config.yaml
num_hidden_layers: 9
hidden_size: 160
n_experts: 16
experts_per_token: 1
d_expert: 256
d_shared_expert: 0
hidden_act: "swiglu"
moe_layers: [0, 1, 2, 3, 4, 5, 6, 7, 8]
router_score: "sigmoid"
normalize_top_k: false
routed_scale: 1.0
balance_loss: 0.00155
balance_bias: true
router_noise: 0.1
scale_expert_input: true
init_std_router: 0.0239
lr_router: 0.0008
num_attention_heads: 2
num_key_value_heads: 2
head_dim: 64
vocab_size: 7829
norm: "rmsnorm"
norm_place: "pre"
norm_eps: 1e-05
positions: "rope"
rope_theta: 10000.0
rope_fraction: 1.0
qk_norm: false
attn_scale: 0.125
tie_word_embeddings: false
parallel_block: false
extras: ["capped logits"]
init: "uniform"
init_std_qkv: 0.0276
init_std_o: 0.00726
init_std_up: 0.0276
init_std_down: 0.00514
optimizer: "soap_variant"
learning_rate: 0.00466
beta1: 0.95
beta2: 0.95
weight_decay: 0.032
lr_head: 0.0103
warmup_steps: 200
schedule: "cos"
final_lr_fraction: 0.03
batch_tokens: 65536
max_seq_len: 1024
doc_mask: true
train_tokens: 450600000
max_steps: 6876
dataset: "wikipedia_en"
Below are experts of layer 3 (counted from 0) of a mixture-of-experts language model. Rows are named router (the router's row for the expert), gate (a neuron's input weights, with its number), up (a neuron's input weights, with its number), down (a neuron's output weights, with its number) and show model dimensions 0-159. Each number is 128 + 24 x the weight over its row's rms, rounded and kept within 0 to 255.
Before each expert's rows: a language model's description of what the expert responds to; "comes before" lists some tokens at least twice as common just after its tokens as in all text. This comes from a sample of Wikipedia text that the model never trained on. Tokens count by the router's weight.

# expert 4
Description: Place and date prepositions. The prepositions in, of, at, from and by, plus month names and years in dates, as in election in Vermont, 8 October 1996.
comes before: " the", " a", " 18", " 17", " his", " 2013"
router [ 85 120 142 145 108 135 133 182 170 146 158  92 128 142 131 134 101 139 176 121 113 107 143 114 127 101  91 107 139 118  96 119 136 137 129 179 104 161 109  99 135 120 127  93 179 130 149 109 140 131 119 149 131 141 134 130 138 128 101 111 138 130 144 150 114 117  89 129 133 143  99 108 137 120 124  99 118 107 121 105 131 169 153 136 162 121 117  87 172 165 101 143 140  92 162 121 154 160 123 115 125 181 121 139 116 179 185  97 115 161 119 122 110 135 109 113  61 143 130 148 122 148 116 133 148 127 114 149 159 156 112 103 143 146 123 115 138 140 115 164  95 127  69 156 113 149 120  97 118  86 110  72 107  93 160 148 153 135 112 146]
gate5 [ 78 152 118 158 160 130 117 159 134 147 163 133 158 154 117 118 118 124 134 133 116 159 122 151 132  98 150 157  87 149 112 128 137 101  72 164 117  93 148 142 118 156 144 155 146 128 104 113  93 140 105 135 105 164 144  95 108 127 112  85 108 136 133  69 120  85 161 110 102 128 136 101  99 154 132 115 112  98 111  91 112 123 135 115  81 106 128 111 152 123 119 136 115 126 141 124 107 100 124 117 117 156 131 107 125  92 152 127 125  86 154  84 125  94 153 133 161  80 105 127  81 118 159 127  96 149 130 115 155 126 150 112 158 160 127 164  98 124  86 127 143 126 113 181 115 123  70 143 141 112 174 122 126 145 111 112 137 169 147  97]
up5 [167 106  98 143 152  82 108 139  82 155  91 122  93  80 181 115 122 151 152 140 129 135 124 132 145 104 153  90 172  95 109 124  96 113 132 114 141 114  93 122 166 142 106  68 129 156  91 120 126 129 154 138 185 134 125 115 156 160 108 116 122 117 131 103 103 144 124 149  91  97 103 146 144  78 133 121 126 162 120 138 112 147  77 132 137 161 135 115 124 103 103 119 136 127 107 146 152 127 123 188 117  87  97 122 142 153 165 110 170 121 133 143 103 149  99 144 152 141 126 104 143 145 138 126 123 140 140  93  99 142 155 118  92 144 125  82 117 147 112  74  92 134 148  93 105 126 115  84 143 142 133 125 109 128 133 136 146 118 129 125]
down5 [137 104 121 164 113 147 128 115 128 122 116 123 122  91 150 126 145 146 133  90 101 145 136 137  94 114 131  82 191 125 128 121 156 162 122 115 115 116 111 114 191 114 116  85 103 125 124  93 133 155 112  89 135 133 139 124 144 130 113  99 121 149 132 144 177 148 156 152 118 151  91 164 142 103  93 126 131 128 137 181 169  98 136 150 107 111 111  88 126 157 117 192 124 120  99 149 166 122 130 121 115 147 150 131  87 146  47 139 129 136 119 148 116 112 123 133 123 146 104 123 149  93 114 122 104 157 151 131 103 138 125  98 167 125 110 105 124 185 140 131  90 157 108 119 136 150 116  84 135 118  99 132 111 134 152 172 134 161 164 114]

# expert 11
Description: Field labels and headings. Infobox and table field names like Species, Died, Position, Region, League, and word pieces after a capital in section headings, like C-ast.
comes before: " |", ":", " medal", "==", " –", " =="
router [121 134 117 163 132 146 123 146 156 138 148 121 127 199 102 150 120 156 136 102 136 124 138 121 159 152 138  85 129 146 162 151 134 160 109 132 151 119 137  99 120 156 134 130 121 122 128 105 103 131 152 152 106 123 174 183 113 114 103 144 134 150 116  92 141 116 143 123 144 137  81 134 116 125 148 111 102 130 161 138 155 118  71 129 140  98 101  84 150 134  67 114 132  88 107 117 115 127 147 140 118 152 172 165 141 166 140  97 115 163 118 124 126  96 118 116 101 156 135 143 124 116 144  69 140 124 198 127 137 157 114  99 110 120 110  99  72 114 123 132 133 157 118  80 122 118 106 123 120 134 126  72  99  86 127 159 104 132 152 133]
gate8 [ 87 132  99 152 149  93 146 162 122  92 144 101 134 112 141 118 101 109  91 150 125 117 118 141 132 116 125 135 111 134 118 109 142 126 101 110 151 159 123 169 146 112 127 146 119 145 121 116 113 102 101 137 174 130 151 109 172 168  97 156 139 155 146  98 137 146  85 134 150 115  94  84 147 160 127 125 127 145 151  77 146 112 112 127 120  89 125 122 111 128 127 134 130 137 125 161 161 119 142 154 145 102 188 144 120 124 165 100 126 155 110 126 200 134 107 131 157 114 136 115  96 161 123 125 125 176 176 143  98 181 164 130 126 161 119 152 169 162  99 129 103 112 189 131 135 148 129 142 120 131 177  91 143 111 121 135 131 163 117 115]
up8 [145 105 104 144 152 123 140 127 123 126 125  71 110 132 112 127 142 101 148 162 127 134 108 151 114 117 152 106 141 119 150 116 121 107 136 150 121 132 160 110 106 145 164 121 132 136 109 163 116 140  89 163 138 141 115 109 102 159 139 142 129  98 140 120 204 135 107 144 137 149 122 113 134  92  59 103  98 148 120 124  89  95 126 151 114  81 146 165 139 111 142 137 150  91 100  78 151 131 164 122 109 167  85 147 152 122 152 123 135 130 143 125 174 123 113 119 141 142 143 120 158 161 150 131 161 150 162 133  98 105 162 125 126 107 103  81 104 140  97 166 128 103 123 130  96 129 198 100 108 135 125 120 126 114 109 139 163 155 184 140]
down8 [143 132 128 122 135 129 131 121 140 146 137 130 137 121 135 183 161 116 111 122 168 102 125  90 126 115 121 133 170 141 172 169  94 131 187  93 102 162 131 109 123 149  93 166  89 176 129 141 136 112 125 142 137 118 139 117 123 125 107 135 125 177 115 151 155 108 150 101 115  88 112  90 123  98 155 111 157 125  63  94 127  86 188 105  99 127 126  99 132 142 155  95 146 164 118 107 157 140 152 138 156 173 113  91 147 151 131 138 163 122 108 110 154 106 116  89 153  89 149 138 115 145 145 156 143 153  79 114 126 124 143 107 137 165 114 132 172 142 130 156 105 102 120 161 153 128 141 129 118 114 127  92 147 143 148 129 140 113 148 130]

# expert 6
Description: Clause-linking prepositions. Prepositions and conjunctions in narrative prose, such as as, with, on, for, when, where, while, up, over.
comes before: " the", " a", " to", " his", " an", " in"
router [118 147 106 120 113 127  92 150 180  89 139 152 178 121  87 132  77 127 188 101 139 126 111 157 121 123  76 119 126 118  83 132 149  86 124 147 123 157 139  94 117 154 117 106 172 141 119 111 121 112 147 136  92 144 146 137 105 125 137 124 171  61  95 126 155 106 132  93 128 129 139 129 135 118 121  98 117 147 132 103 115 118  93 130 138 118  97 121 122 102 135 155 122 153 148 134  90 147  93  99 122 173 133 156  99 129 157 132 161 138 101 145 111 141 119 156 131  98 167 115  80 104  97 140 144 103 152  97 121 102 149 101 161 151 114 171 130 159 161 132 157  99 116 119 120 135 134 103 154  89 157  99 115 101 119 143 110 129 107 115]
gate5 [128 107 134 131 183 126  88 100 113 105 138 132 120  93 138 116 138 108 107 158 172 156 136 151 124 145 130 125 121  95 111 133 145  98 147 160 168 173 111 104 105  73 118 116 149  88 177 125 141 132 105 141  97 128 136 101 127 110 151  97 138 185 103 112 110 103 125 171 147 115 115 156 146 114 104 171 127 155 142 147 135  84 129 105  99 133 140 178 102 116 138 130 101 157 180 164 110 120 124 107 121 109  92  97 154 144 150 114 112 137 141 132 109 113 163 173 138 131  95 123 136 138 133  83 114 173 152 114 136 151 110 127  93 113 125 108 110 177 125 138 151 120 130 129 184 159  90 140 126 175 106 131 109 115 109 132 128 128 112 114]
up5 [ 93 146 132 149 162 125 122 144 106  85 147 111 121 105 102 165  95 122 148 124 143 143 130 149  91 162 131  88 119  71  99 133 186 120 114 140 128 116 171 102 146 145 166  73 148 117 160 135 149 183 139 114  92 141 129 153 117 142 164 121 105 143 132 125 100 106  81 148 148 136 144 104 109 113 133 152 163  74 158 127 123 116 140 127 119 143 111 140 100 148 133 128 132 135 147 137 139 133 111 132  99 123 114 124 135 136 103 131 109  91 148 142 117 178 111 204 113  86 120 147 170 143 112 100  95 187 111 131 132 172 141 105 149 114 115 132 123 159 168 135 133 134 166 134 146 161 136 126 142 114 143 147 142 164 125 141 161 134 139 126]
down5 [108 102 151 107 142 173 125 135 158 102 132  75 168 157 123 137 147 173 144 171 115 104 121  99 111 162 161 149 148 155 106 143 143 101 113 132 122 105 148 117 139 133 174  99 126 106 141 178 134 138 114 138  88  84 183 111 137 138 120  85  96 109 125 122 132 157 118 132 158 134 160 137 136 145 112 156 163 119 144 146 126 125 135 147 119  94 148 146 107 101 142 121 145  47 104 139  99  97 137 115 156 174 106 118  93 147 107 137 141 123 129 156 136 165 101 136 112 114 135 142 154 165 158  93 105 118 141 144 172 146 124 143 125 166 115 114 142 131 106 120 110 143 118 151 126 156 177 150 159 110 156 118 163 130 107  97 142 126  88 126]

# expert 14
Description: Punctuation marks. Sentence- and clause-ending punctuation, such as periods, colons, semicolons, closing parentheses, commas and quote-period combinations.
comes before: "\n", " The", " In", " He", " It", " This"
router [112 126 154 127 130 135  98 121 123 140 132 117 133 115  96 115 117 152 167 125 119 164 117 107 132 146  78 142  85 129  86 125 109 121 151 137 132 145 140 100  95 132 122 186 125 119 113 107 121 106 188 156 146 112 114 167 137 133 127 126 133  93 132 139 108 146 150 147 119 136 105 126  89  79  88  80  88 167 142 128 104 110 114 149  94 140 116 151 125 149 110 121  89 132 158 141 141 156 155 113 164 117 192 144 114 137 163 100 153 128 125 141 145 157 159 201 121 139 142 159 137 136 148 133 135 116 106 102 152 137 138 115 142 162 145 125 128 122 126 125 119 123 129 148 102 140 104  67 155 119 127 103  64  84 139  99  76 128 124 117]
gate3 [149 149 105 132 143 106 108 134  74 122 139 144 121 142 169 104 121 128 118 162 148 158  89 145 106 137 114 121 152 135 139 131 115 121 137 107 189 142 134 100 125  67 111 106 130 131 122  76 162 133 130 129 160 127 129 134  87  82 148 145 157 132 122 126 146 148 147 120 105 170 128 114 127 134  94 126 109 113 160 136 142 129 148  96 125 173 121  80 173 129 159 134 124  90 177  90 174 104 152 131 137 154 155 145 147 142  91 127 153 192 122 177 118 129 108 130 134 118 141 140 137 126 136  98 153 100 156 132 172 140 100 112 192 121 100 118 101 132 128 136 135 105 139 123 171  97 102 141 122 117 139 134 134 144  87 104 119 115 118 168]
up3 [129 122 161 147 112 134 146 111 136  86 172 126 117 149 175 127 125 121 117 119  95 137 131 140 120 143 132 141 138 126 131 126  94  75 128 112 176 147 100 124 106  94 102 136 155 110  95  93 111  87  98 104 166 112 118 153 149 127 151 118 132 141 152 103 130 184 152 168 125 133 138 116 139 146 105 116 100 107 141 143 149 130 157 146 116 181 105  81 166 144 193 140 116 101 164  53 138 103 134 146 103 150 120 130 126 126 147  98 115 157 119  99 163 144 116 140 162 120 139 138 136 141  84  96 121 154 181 155 153 123 138  98 165 118 125 110 156 137 145 126 176 106 134  80 107 108 153 109 115 125 139 138 128 144 116 115 119 118 129 159]
down3 [ 91 123 182 136 123 123 120 120 139 124 172 107 133 125 118 137 174 127 129 117 144  96 156 152 137 152 114 177 139  55 118 135 105  99 188 114 141 137 160 114  84 126 110 137 125 117 137 146  74 130 131 121 205 135 118 174 122 158 149 132 155 140 163 114 147 114  99 141 112 163 105 157 113 131  85 138 108 135 108 115 122 115 145 169 145 164 133 166 147 130 104 140 122 127 147 158 132 145 130  88 138 149 109  87 164 125 109 141 159 132 137 122 152 121 115 127 144 114 131 124  84 128 145 113 154 181  97 169 134 132 111 139  93 136 131  77 157 158 143 103 156 130 163 121 118 136 163 101 128 126 121 128 155 104 141 132 112 150 101 143]